config.yaml
n_layer: 11
activation: "swiglu"
router_score: "sigmoid"
Below are experts of layer 6 (counted from 0) of a mixture-of-experts language model. Rows are named gate (a neuron's input weights, with its number), up (a neuron's input weights, with its number), down (a neuron's output weights, with its number) and show model dimensions 64-127. Each number is 128 + 32 x the weight over its row's rms, rounded and kept within 0 to 255. Numbers have three digits each.
Before each expert's rows: a language model's description of what the expert responds to. This comes from a sample of Wikipedia text that the model never trained on.

# expert 25
Spaces before values. Blank space tokens opening a line or table cell, before a year, number or name, especially in match reports and tables.
gate2:092135123089105132153113078125125132120136142114121195154147129130140165159189153156129118161081128074163142068155081202145094120118131181218120186137134167140116112197113133165117117169052152
up2:154119132114137184130089137140141150070081155165137091096200124060133057108149083141085178123191113111094124144121084098140158112181171103118161126096078091144084117122114169093127109112169154
down2:122166166080144071162144123072166141102095164180175135136083099120075143134106158106112150083129167173179151109195089147129104148097182116156099121091094143088129058091151121100140147124140131
gate3:117173108107088168150173106112114163151154095146105099165153164134101160132209116153098116165105109092106085103142160172077100130135096062098194130121159084116122118146143129179194114145131107
up3:127142103135155129129099196115149112106118160120166132100160077142144079131071127090106150151134135073130100103140130074168184089147164162092124113110077154168079133178175108126074180079133158
down3:128112085162143159140129113093175075099092117145150140126064095139094056165134080174072178137201122165112174115122109137132154148144125198092091161166148111105152131120146167161118116086158156
gate4:155177159135149092202126107156124093139117054194143157153196161136103112109083101132101129136115147125111119144116163133122189123093096064135122151091084094117093158136167120171137154103125167
up4:167182166131149145188107103136125107125098071157100172171209149123099120124102136102109133142145126153081067098124142121112158125100085095121151136084106090102074141153153129186118154111115190
down4:130168117136170113142118089137096119119172109135161161097104155115137099094172133175174179149147108178142095140151135150085091145121103139138084107187167151114151090147049094135144169139099085
gate5:133161162103115143141117138153154136132101154160097123082180159144128144165149092130146188150105151110086120144182174147143184122104143038180193155124078136204140155147222099168220127152130141
up5:073165164108149086096130093195135174132118158137158090082127109120111133193133126115129130142074158167151155159141118142166151093071131106125134153100085137186144129101139129141209147180119178
down5:056132128074143106129064162139165152108089149123157089137134134101120156111184106051130158118082155139158127243179115116182113146063170156113114183096130137171143104119124165139130155121155104
gate6:141170135170101108156112173108076123148150142139133133165153131103116112161118115098119128100112142162094128117139134118109126184110101143132127132143080150134081157152162111142103104080122130
up6:093058152128127119151129150194114132118111146162138077097102167138083112182082157117090134163140090150125162139156076112119095111114147142160101165167145115094105160075136153105113085141094153
down6:176086130110106106213141154129082042116140105164179147116128143148112145155116127136127131174090131165164151094149115178078097112126142134142110150111101105173139123142056153113150152120119163
gate7:168144148112078143148119116104164145189176165193170183140135156120078124197102117113129113108060170110134143114125127146100133097148145052136130087156103146187134158143170112105151146105088118
up7:154124141111104167142100056131149118132147194167137101119178138116133144102159140149091106063123161183090097066138097150137113139125134114058097121102137105124102112186107166198126147078116116
down7:161193170139101094115090105136118130131205092144123136111081096125130150114164050174109128128113101136110146116117195082152114147133133146148109092100191102149160144138095134148131139112049153
gate8:137111104131148178106071156135095157154132095142106102162087099196095169047146119129111146089172128044116096117127174127111088134090143116153126079140057143078179133092158136088068114107137090
up8:140104130136101108108143181109166115135107185179087113079132123124105084155104113171139133157143172140152105144144129177127113092152117142078151091122158123146090134120129118151100126098104097
down8:138132121176161145089145170208093081079088129079183151139179073118165130102161171075103125130099158162144132106114098130087130111136164154102128128134157086141094150148098144133160072104129078
gate9:110144131129088114104186156188116131127142156164104127134071169114105107181139122169152097172108146108151148143119084105161099074135118103144143186088160130095134092102118153098124057151113085
up9:121137165147184124123112048113133094086148049119089102103169097150163119121149133166100161089114093158118089141220139167151114164129162140159133110133135115113074155176133143088108088155109202
down9:144182110157132150096128073164124131156093087131185097141122140126116124206092081106128109108119105113175080099125113183123179119102146144111145159119135124124098079089119112124154118126107113
gate10:160123111128075107166134147165113121135147118180138146146177138101134173119130155173135057128158159133176150112190181101113119156183149077129105115143129055100074177113124142155126171159094143
up10:107077123123117142106171078162091137168110085147108151102126095122160081165132114083146118068113154146112072048147169126151143156123173144155112208139091108084073114141085117150167167147160133
down10:119134144108146104161077100137113112134174111114099147135108139123162121120135084104110183115194117137123110110071090160054175164089140104092081127116108118175176086176154152189105078131127104
gate11:148074128098114150190103108114173163191156114154172155149118184132102122096160115115126140114086200100118128099126176162091107149145098107137129120174145155145156175097133191157108103184154113
up11:147102190205122147144121170094107147067159135124187130082143147093084111186104127111163081079111111130162072124123120050144140134146097157143180129128137156150077143094152103136137100115067146
down11:123068149154054063089088091149155174128196111082140098184117118178133172136116064147105117133108129101121079080189091112101069113144142097142142139151091117120131160136111193103121178081137116

# expert 41
Accented and non-Latin characters. Accented letters and non-Latin script pieces in Chinese, Greek, Hebrew, Arabic or Cyrillic names, plus degree and minute marks in coordinates.
gate2:171119133115103152171086150121163105122132096136161167122144206115162099152079162151159084117093165062138101067122113129129078141075132142143059116120165127160094111159168112125142089055114134
up2:116094124098140140155141088096103156138059097114108190107140147158132168131121179153156127115142191093132102163142165144154170121152153195170131076106132076157137130114079131122129139075088159
down2:134144176132068136062191121132101160133168152137046180073165121110150130152115096129117082172158153134136169138125141139164100120154100127092112123125156160148101137106097121151148146096072095
gate3:120125169127096149153072155122136129125120118165114102099132103109140115103156128110178091138123060121174103149116139104149104150174148069115116166154153161137067097076133075127152073181118068
up3:136111185134130115163133095127085078097127099117090138117128113136130144078163110110135136112119196128108134116127187158130065109166057171114120112141114156160184173130154170169136112077152143
down3:102150139123110147151066163213141127183173088051131120127109112136125079076087131113121162177205084100132134136167100118112186094129102104063153169077127142153127171137101155033115151133126105
gate4:108156129148099070079179134109136084113115174154179123120104110076080079146172111071109137154066116098091140049136151127127186187097131169133121126168112177139087131188173147078116104143140144
up4:141095095175074172163081143138117172094128140098140091128194134177159137108162160092137151069138114165137121115160103107154113080176161102111176125096125095126151132112040143146046143118130094
down4:150062153126154046133133117140103105121147118140158078080163138150192043171134121114101137104122122082200142123090138129182161168085097114070206109131068130128128178124157160122149095104129072
gate5:121142087081097137113090106208130177107115105194109178153106141150160114143106084144152131141159163139132127137137178103150121128169173149140111159132089146118112085145153139087133082108137144
up5:088162121165083112157094104114092160115137163081161124156099110121128156075141121141159143098128117100122130146168151118160087103105084171103158127178151119174143150160168018123179118122067078
down5:117176191094145147130129135158200113093114110076177144122133148092121112100101160160116130163089158108080165122161131071139114073108111125110112116089130130132097118130046183146141124158144158
gate6:154129102129106139113145093126153134179166161127196150137110140080177094152118178132134130150096091099134116082155163129076062138110118113135177089050144118159156143104143117117069101104094101
up6:144051155071112150083119076110076092136081140173128143121111200090099121130115124177153136108099128145194155144145125097163159151163154136172144161137108128091177137139124111149130146167080082
down6:151151088123167156146180175166106141149182160147110122076120169152167131123112082125109190141126141135120157103137153073131155134163146098160161111132116132150138129029118127106077129132125165
gate7:126153114106107100159148116172099143123117150137133111131194097152078123146086151180121153138059115118164127101114160105104103141074166127161144121113098131136155116130120163159160037135098122
up7:104173143115190066126191117093076140121132094073132126111130212136135146094148146146088157135143083088088170071174171112094089109164101118202106145090151129082153108117132148198091061137109130
down7:074114128105084121091105139139185159135125170136106136116134087158177135107126138080162130179113108133112161114143134146087090163128235124098120075101132060147125145092093145205079178092109134
gate8:150116131087158111111159102085155191129163109138129122106152146154150113124136200147175162130101168095119105090117144156112178142069125147072177136094124095178118126075132112083084134122125068
up8:103178118078123157108108186130128181175138130144208137081119252176125134150140146137135126148095212124168093165150155164144174138122090123094112150103106121109147153116097118094137128122158141
down8:160128074154179134080118081109109128071162142187149172170164140135108165138108132099132066117126120116159154069083125113114111110123141115098184062150133126146063061110134092123143118103152131
gate9:146165159111163187103046133132069155076156151167082125130092171157131136122154151138119092141155090118170095121145076191178186106105160072116132130115122189099172122144156125112079138150139134
up9:183056129139194157191156106098155114178104112099078159146106146098154126141150168117125164134161140109122087104162133103145083127181135113115124143124114101089126105115131106116154193135124089
down9:095211166150091090134144171173198114152104174130125170097148127126165168126152093119144123154096073126086136150140077094094154129125164102091142134132205121126118136116109121126143161076122170
gate10:117078116137119136094146155113125135122151170162112091161163101065162126172117120149162132113082126182121124094136141083085052103181119134106105092161129117059146075102073120126112148154127083
up10:088131149158134103103124085115140156122155097171119150142125193132108127167106113194161084145119146183121131109127119121151123144126057099133115161169118103157136107153092137146171108125182162
down10:130146095127156153128099111177132096113099100192159138127151138108080122088077155117119134123119104123096160126064176150165122092068110134130134160084160140141169123161127142115171075166172167
gate11:136191100099151083108069138127102173123131122137084154153134106128175145129145116166139125144105175111155144155177139103158142075109141090111102106174140141088137140136118156076132017108111128
up11:115117122168189206148075117153160149142148145125226079145125194157124138149096105104167170126171150113166118158121130095166127091105166146109156143145084149143136096126124117142084138078177128
down11:166157149147125129140160147114129075066112071080111141115162129135128160090098171119178125099110128176093108096075188158124138108149069191169109106148099113186071108139149160118124155140133144

# expert 57
Team and venue endings. Final word or piece of team, club, venue and company names in tables, like Panthers, Broncos, Stadium, Town, Corps.
gate0:027138127137113104132183106224079179198130109116143124137143111098127116112073101207091135130137155160134101117116174110103132089143118098132103142105118106163130169117126093089184093151137116
up0:188102147111112162104098101098124066101121140141090151145142099141076129101130148105129185086097097131108122092090046116144101192131096153173129095103182132149146058174150168169055123150151128
down0:025144087144172122131136085131132117155111138087136088116108107158152121148063158142105096112148166148191083105162146084080119160097098167121114146141155177123153083137129154104096092070132087
gate1:145106107099125107129060158154146177126078162144157087118160109126149168120139122098139119083134165133111095111106141080144167088139153126153128089154148160147124135176154130121126193119170116
up1:132125132101144190123125127150124079154101034073103155129090125106173104128142095122121119122139128120113200150132110123150101129098159121163130158112079160162102110095121140119107134111159121
down1:191105115148164142155171130096119141141174146077135113198132099173091155081127092109170117100161174100106153108120091180061136116103152124131080134136110127175162145130150169118076192127136126
gate2:168147121177145144157118134078150174115105142158134109115067148105132120126137080157058180159086122150126111151103184153181162131111153106087200133139136158109107119154081122153137076153131125
up2:129127157151089087116090117085166115116179122069138114104127108115104146127166115123132144094119077108133149095110111136173135143147116127135156120197131155100174139184168124168142157132145164
down2:120116193136114095172160133101109089193105063114167110171133134101144155064165160165124152165173103144121148153065118156100077154117157145118123134141104093090194146124121123131187108140114110
gate3:131166120175071120154116122172097150142117141115137156142170119112161131129066174150125077163152157108136128145098154130091139236137140104144141155119073120134124167160148087149080131111041125
up3:097093189131146145129151124185097154080116125187129102106184141103070055142071163150116141154130128158111146120166170108112183066118160126114065127111151122125132172124162122066123107101137134
down3:159141130176115179071154136147136135036163070112114161144151107155129155096154106104065126104071080146125148140130118146158106166107136127095146142127131078139148112096137167114133096135128091
gate4:089133151168112111126104118193138109168093168187116145074185110093134117120106147119084162120115143108132118177172159142112118173170127100135111141115090135163100148130152131130162145085111148
up4:078103148133164125114135127204154155148094103118125100186170142142134125111066128094137118139165095125143127065216086109100112164153144098133152188064083127159157152132099092111139081095115132
down4:088124144150181111119157087163109109078064153156126103117127164130145065102161165135074130058189081126150147154138139127081159158099122154097108200080096121159157169149167129104185105114166171
gate5:101145187145126174164122122165126155173143156131086073117202129112167144130162061172091115185163182114131105135124143077112080136136160116119128115123075097135091132082089130158096089135095128
up5:143132177147050113161131157170161128156136159232115089123135139116130164108119092122076120199112134110133154129112124087132085113156156132115089148156093143137139106015124108181132097113095112
down5:169103130112102216126079173130101112179154180094055099145160100232178164072117128100142114139140155130085127143162190119164095095165119102106179110071108098107119136066112121138092129078091101
gate6:071177142173144072157109077130134137067170133159175101104146120103120152138106161161065170134104139155144097168158124137135112094108068110230118147133100143137130099110172170113127081190135100
up6:149106150109105125102122127175095111143114201115118081096121118076113143159125169132179140183105171106124087111117167149116169103168128097103102106076098142175110151149148106151110098114182128
down6:134092056196084127119174153120150174107172139080138108170108129109134154109135072126141127186128186148100129131146160104092102161084150131134125113119089150112137133083125124126158138157076106
gate7:107210095140142132116164116142176106080139129170098173130091119148118133103108134098135154122094144064102099126117144163082118150164157106165140167136147134152133075157141127118136144092157158
up7:129106160106125088139143188136134096115137128121136159126099040109115119169087073127126118120094156141177143116167156151134178100145118133149137095118110122139123136205071116113086148073112121
down7:116095051091143134174095096122207153115115154142101104150183172142137163073130110194129111140154088110132182162180098133108176175139152192150131155184153110093118200160101116105128148123150195
gate8:133205121095097110147153098192139099092097118173192117158159128112109161153101104147159147059127158060179150097163080146143106098141097122137162169113119134092153165135082106139120114114176118
up8:127139144159120155115155217137155112117121178137092148082087140113155089147128178111100097145104151167089082124097142091111160149238163099146100088078145109140134122149118163120178139145152132
down8:060112150215137094132156125106147117109149117179111119136085145155144082151187173121089164136138066182173094130126142110132151132125108128148101153121084160181073161143207087110153096181131111
gate9:191135136157114139195143099098146134121178137145118156133105103156118090138157075153066133116227196102145100126143136160146133118108091103148138148102104123077099108127208057152118138127122079
up9:133101105088187193069190130138137136201076119085119179101131191106128108101130160115095144152084174158106118105116151115123122190110122150148092107091149095102157118146073145132114112109143138
down9:206113146124162108122119125134125118136105075110102166109181129098089120154090177151132124165144135135057108165097162244096166158111146121050146092129067158161138152175119083141091145160153143

# expert 19
Clause and quote openers. Conjunctions and opening quote marks that begin a clause or quotation, such as as, when, where, because, "made.
gate0:149105158119200162161148085156120104199172148148133127128136126169093124083148182159124120150123123073098102155120151180130146156110137075176159162132056156130127128175146102084129046052115113
up0:145114121120146210164115142177095100214201125115117144124096104157126106117113148124091114151152117094107064133098145168177149124081141123151160120161116115127128154108121102130143110039179091
down0:083074151139115146123140109152121127083111074130185228139177131132122131073117130131163170124147069107170145163130092112124114151129175159120073127158126083168125133163093121087140150078119138
gate1:144186061125144139136076149102119142104157175117201179148117083099162136140168159118103157152113186124098091104165138164163157159148191155121126152087079129182116100138099155121068136127112101
up1:105143098163120198152200116077127166105120183160196128184130130090067146142113127129079144163100141136093071068161160141139199128116100123099175142072104145060162057150101125102133115147112104
down1:105109187126107152117138093129131083165137086181187115138060112133119111103155152106173131075157085134098141087158099119069129121179156164094072131113160117163078136109127118134147149183130128
gate2:129136151126101093179092138166131189088120175120157112138117097109167117132069151185139121170090133124132089068075141156152188175145174108109152146097189165090113075138152131131129098102146105
up2:123104112132123101129144117177132139087064162153182172099132154108094121187135155157199122184125189177106146116136141211175132158067090176079112153148198143124168088123131142170150111096101101
down2:134203131148113109118118116160128135122095114079094133082128149138063075187125153180149148157125117177071174112133165178080108104143163100146206170133130155131139155132149165158175160179141076
gate3:149173146133137109150078139117190138165173152115172127157139074092133128119139188177141112139139154166133154126111153179141146125104159142142093122129129144152083069136121163179077099128099099
up3:144151114142145142119106197078187169118172191113106149109108098091163123087125149126135094091165133142046147102113146152152165114147169091137113124102182135131124089130167099147088090096171097
down3:116131155131161178095080110096119129099117150046114112176120190161179087104145082084132136102117085101126123104124136105137084146111131136130166061137071110084111090135107143093149120088108080
gate4:105167138076094077125170129129133158100141137153165097114100086099105125148068131123141077154118168170109097112156149150073123136096125137152130154135117169172089111072177163068117128111110044
up4:092140155107109080120147102095113169090125162132162079105096060101117127162113155082121135143139162181145084104170163161081135154106153159181128155123111154148123094101162173113102103093091071
down4:055137129099140191116129127142145140125162147023142139099100145095068106153138171133129091151144048132137159155119129160130108144085138146151133194093157099109079077127123073131198111073088140
gate5:111126145171065184141078173125109125103132139081128139066077077107075082146112112145103098082146163109115141089081171118115152127114061144111119097070071114142110084175149134127032126161106115
up5:104133145186116198116068142112095132067139117130084109079092128109113074168078170169120147148117159102109162114082185110093157113126111093128116129122137177125133112126194163190118123123123102
down5:151055152079093160120072157132113097136137082129098077170086115091142119068095192182113194125128116089127162161181145142115161159166142155130111097092117164153093149137108117123127135153123192
gate6:157077164128125091150094122136132148131105124179152187165124119104162172083126131179199098093083136116138039113149186154081160102137155125143110129077102163169097102151128138104132152161119094
up6:204097178136148149166129174148140134131126128190082176102132123082218171147178126168194121106122110162110106106160148141104157149145137094076149147111159087187133090136125098131170134140115136
down6:160064116120106113073114117137099131145138151142115102060094152065128131155103140102099095113166120132190056122095101139100094142079103128153117111107111083145124108160138115194159114130183133
gate7:176187082098163045174153099103131096180172146164166189211117112078147169171104124130118134138111175113116151105087205144139122130125145150114121180137157097133109148122124120145177124109091083
up7:155090150126124107160135155134181091184115084167120114210101131201053089141082153154125143141160089151155085091065211138145139122127154121155111160110085135085116174121161108202109133133098120
down7:159141126153095157082100167152180177103160170073118106101114136199153058181081090097194130176106169181098158088175121104146184153104188065141131136125099139103186130118123102056141169100138114
gate8:107109075184116083175106131117152107181187145167127153170133150107149153117058134185118061085119140127132136094146138204154145072154206129112084160085179131144084113131146096124153091161111086
up8:150142107082098153106109114155127093114158130058142073118145071125124145117179120149130168126167149159201166139130087129162133146093149129155102105212106119106157081135111138185080100134124160
down8:142164121189198105090177143155077116131147152113168056171172097227127095158114137145089131101088127132148093159157180153066168071152085122141181129086061122136152167153085086116151149095099163
gate9:167097144173104138180102154085122093092105104173172075153120158114120094106098121102131126133088161131162070097127116151095146176169130131158114158129135168132118066125076116165084084125128126
up9:161122151186178081165126098079126097074133108132134059125149166131105132142064091105154137164099137128149088135083042102113104168172103102148103135177176133167130105099141174092058069116140131
down9:144130106164198106131172129163142137183122182137175160100014085106123095139145158175197142124095116106105127144138121163157140079147148166141081132176141083158075148067111117092155122096116139

# expert 60
Years, decades, months. Final digits of years and decades after 201, 199, 198, and month or century words, such as 1980s, 2013, April, century.
gate0:127148146178164151093139197189110142093097098107091099109141112133065134100157172114159116122099132156153117150217154180164124120123132070156148094121100148142166083154122123111085080154108157
up0:143106132137077125145127104116141095136152157108168142124107154134177140143117139146124144093140091138106164110047062071095115122120157156103092126148205031164121131084144106143197196130121143
down0:165175128111061133097124137128148179157125084084110125157168145142172100106122139100113093129222155116128089132124126110092104051117112140167090109157123127152151142128113116106113184134092100
gate1:173108125141139085136107211173154169141128138114072130104163087109105145114100096122199145195087074169150115130204177156080157076133124126083140088142090141120131159115125134121091132133113156
up1:144074114151102105099082174147143167120158122184096131014182100116111139184159105156125128132149049134134120122111107066188150130114162143129083116181128182133130120138136094143123096230101119
down1:194137125148120081160161102133168157150141148185129085136143097150127115147165132071098137076149144140097097126153143128096173177097163182121139136071181119138095133119136112167174129173157107
gate2:186141128111136186181103153157176112197113142189140145119147131104150139126142049199161128156142143153115151106151118143153158135064154071107138139147104124128114184080127116112145116150132143
up2:104170162119082184171128111112139090139124111135115161124124112106120096131150078169141152122177148145156177101128153150108145145129112112176170085124120144100110179067129113110094123137107129
down2:070161161106136112134208120122119166082116125133150107136120084109105161148176167070119137101178122171164120175124128159071073134133089126135154130143114120173093137092121110079154142120138124
gate3:131114116108100060160163135131180121109128084135096140130127159093117127083029121145175163161115101071091113136129131189153154171103161072194147165081125118150136170080106159125143117132125158
up3:093147171115115135136118135119141148192130119148111106158127149181141130159183172151110097097098131142165130163124113106101082153224154096106091083189122140087149117127197157100124123102149067
down3:108129102126068123049116167141132144109061154105168166152138183173109121154129093155168132082127103145115170139104120159109089052127099136079161173149151174146152089081133131141049094176132164
gate4:175146143134161110176112152158081143186149057128158128157104120079151174131107182147133135201145138094124060135150230178143191121110161142108163173125112157132118170135151079152180137129130121
up4:162152132148123159134179151170090123193161096162138137121132098117161137100166171140191137058167138124138061137105193078150163103158125138086160143068131172098151133095116171122138095109200140
down4:090192119135173060113161136120110137130133164148167136123160096115197135130109100154182073099095125154178096148133120121119082131071201132155146118142132156116069125112113166138110105118115117
gate5:138170154145180153094191151169180172171155126143120143174124167152127158162118105142191158190092181121146135146052177123143101109085144114121141170097099139123180154086133151158136091096059124
up5:117098127167089132136099158047110123102138166098180117081128094120132117129138121107131160137142154095105097102093018129144122166053128151066170119165188128096127160183119168120122159131182134
down5:154160081146133124122148064157139117115131163139119093146098148155071157158109128167136111092134150082174126131056112138165163130082106134116131156146108148167116150147208157103134141117175119
gate6:130080106181131133128098132096135110143125103151112176119106171139183104153156131179117131120129132134173066155126152134111124146132099081095165102161148190150117170141142087097065100090128119
up6:127186112121102099121190206176090177120183104089112100153130085093124157081111084101082112116143108089127150054117100156130128104122203155097116152112137137095148092141148115145159194129156083
down6:114152114103122089113167090139181145094095088130138149140176157146101082127104132140153099141149147089060166147146114158157064083116122133145095130158110144084081132079113112081175148165171161
gate7:120160141131127094206026150115147145103192200114174158155120112104096104151114141178154160130095161102173069134134192130156153135175097160100162172062114126166127135140092166138167102135108158
up7:119107097143093116148098149105140091228135162113125182166151124088148131109132153135096110122115164148190105061083188120195123076180162098136124098090138095136178150107146164120108145127143103
down7:129140130144146046146151102157068112134137138107105149151116209115128128071111111100087121177153108153095114173075119092143105099133164107118179170102133123113121163150108105125094101111178068
gate8:126155118075139097116122115110093093089179146168190158123163120148127122170059104156108135188084147164143175097144165158103180077133073144080147146120079138103081123175089125126137080171127100
up8:131146146087154107205129125143151117164151079158110150092119117119115133155104102121125086112152170092146149195138142184109123125181132118153119157135119103139138184150148168136116133070103138
down8:185134087126169156073154102125123155121123137187157096118156144125031146132142112147143133120160091095119156112064170118124081063144155120156110109113141070138178118143172238176097104103140109
gate9:151175168108183132215123104103133139110089093150164125119219122189142153137098162117117096064108107099126082141140153114090194101145077124184119168121095178087062166130136121139105103085154108
up9:170180160128130161148135113069148150157078133158147097092141179173117082103130075093093133068120144083134073141107167122090130087134121095193135152156124149121154096155155154133132087067137117
down9:154125141105114120127134128103160100176168146140157104139077169112152134140102091152140093175190141156119128102076134111119141124105161123112107145105042092116087104166115132124114208162132135

# expert 35
Table separators and headers. Pipe and semicolon separators and header words in sports or election tables, such as Votes, Result, %, and number words like three.
gate1:111177151151101196152080206186136226137167172104105121166111100108164145143117170118131077149082127123153160162135160130132122098106088101045136164139101147126057070132170122162118130133156185
up1:170087118164165097128130104139143039171169103148145130168135160153116120123135073146129172156066144162074068095137094105074153122134153080168119059127098138132120126146067133091121127121110122
down1:159141106142127126104079109128107101129080089160117132117079138108133155161134121114099154151161181140090067112094150116138187162102127130145107144103175045132133067133109153134232100194118084
gate2:158176130191123107105121138121141077183096113123115161113163156134171098087114136123110068133143150145108162167140191121108135157132158059131119097081150141157111164137099112082115139089101103
up2:166131076120116177158114119143113151114153069132139149129156119097112123146132101142134182106157187133080123131136078111178137093098163170089098196133173115115198110144111105131130156153137096
down2:139144099159113145187148066095131108087137107175145166111188125137101136175106153125185121080126157201168077099087067153111195129135121096125094145110148167088151128159162117109176157173118162
gate3:108181133114133175141097142097120124125171174134125169180185112148132145112098133162165137143180168138125167117168162110082124129110123069087206117131143093102112088099139148085122116170120116
up3:170138127099131106118144128145144127179087106136112130113106172114132081092133072086127124114118134135136151109136080108124209120106106114089164103130119085094088142104146154068152135122143180
down3:144117120140170114068143114149185111130145110140084206118144108117123136141123081141111119123155054106122136190109068104174087098124130153106098090152136093117096103041149159137193135170167143
gate4:137146089112122167128099132108085143161201099149156119099120087138111133144045089159120126158120108086089148126149157141063131146129142146040149114090147173155086198152096154188121134122097149
up4:142121123121130112128142065121224091176136153105086126139152175097107179141225125120100107153143132099111137154109083121087101140144086087171139131123114091163141136110086171114103128166121116
down4:111187138153100150087172113122129181108125125108156115138170108171108147182122189062102114105141144110081131093116147151125049160107143145140109131155117129133156196068135142080143082129104136
gate5:174161159084121143142105103124119142140130132191125150172098177163150126190092097121109143148159129149118162163134179103081153106073110046113146166164146109099102169098169126099139096097070091
up5:172134145136129143137047094092154159125135120195130120115151130167145098134121099080093115033139155135109130134150133080107167113081064046113175158139157127173132095139111143111117091155044081
down5:180100090135131113123124182074145103142154085096100108135113122095143144087164146115136143098185148104089145131190189127104113201103152122169105107137105129112104106140169154147118148095111128
gate6:081152100191184145117060092131117160120124122089122141162171130141148138150115117163181139180072151127138113101146176122101154126105132172039118103100146144094134148076108128073067111126090119
up6:087128120112151101095081124111125106138163115139153141134087135178100120128115142160114171116121120127131136113138115142147126129130179075166147158102118116191126056163098129185142151094078111
down6:100128164105136103129109157138162132057160089149157121054114136117070103188106118127128103139146099088132153084100117146117176134154123092154134103179074157084129139149123101161107118142146177
gate7:110172136138163107155159168142107156165087111145127097142126149183135108099102117105149129038132116139127075127137176146143176137157163055166145110103095127110118128127168066095141136167141101
up7:150048105133121087100075121139110098119130142100142188125118110090115134106133160110169136181099117123143062080153135137167098114071131166124166137089140168104155075110080085157125103117200152
down7:107136078134138125160063110175114124129174142115204098109077129146068107138126086081108142130123081141170105106111185134162127138060136162126099104141134159087124111137083082134111104140151123
gate8:155182133185085087106165109174132119130097042121131139159122129127138148100125172124143173077131161120127130155147165139081165190077145118124060182123086112201135159103104099174115171157152181
up8:175094155164114087172147106126173047154094104177078198120151115111109108141118153112141147107071128147118110180134085119097155140105111123195107082147144074181117194113110121111158098177156158
down8:137132109170148128081083143186216132164145057156072091136137080143074191140130164159140163083100111162120142117122144093149144097130122224106122146135155140118186138148109146164102130162151157
gate9:150140152090147134117120123047147128160124163090125098164155136145112090137139143140069097080130085127196135122149116125143178146091131080126187166126123144174108156149115123191140217146146126
up9:093068179138135137137135091078154204140138196125105132139133126139094125167096122159148118140147165215181136112125079164158069102117172142135112172154136160129118125110106160090164150105105133
down9:154114116125181138089076124181184106072127144132103112054096121134127107101153177157108081136103141119147081124098123141095123141083149105073139125183125174114114151068186208085141102127110093
gate10:121163125148123173117052086157094160111158163132062106182133099132185079111120140101109173121161126104110109126094208131155158114159115064131120158096082133160135092137107142102112053063125125
up10:118145150212111126054071110136126098106140122153062147158143134102159033131127086054115096146137151121095110111109153111180104104111170106146097232104106091152089115135129132100098076085105204
down10:155154148150127171165150094112111075172133121134077156131097197114149146149135143095075100145109063158133089140114136081091103114187147104118105164196114147119140109106116175094115172124115152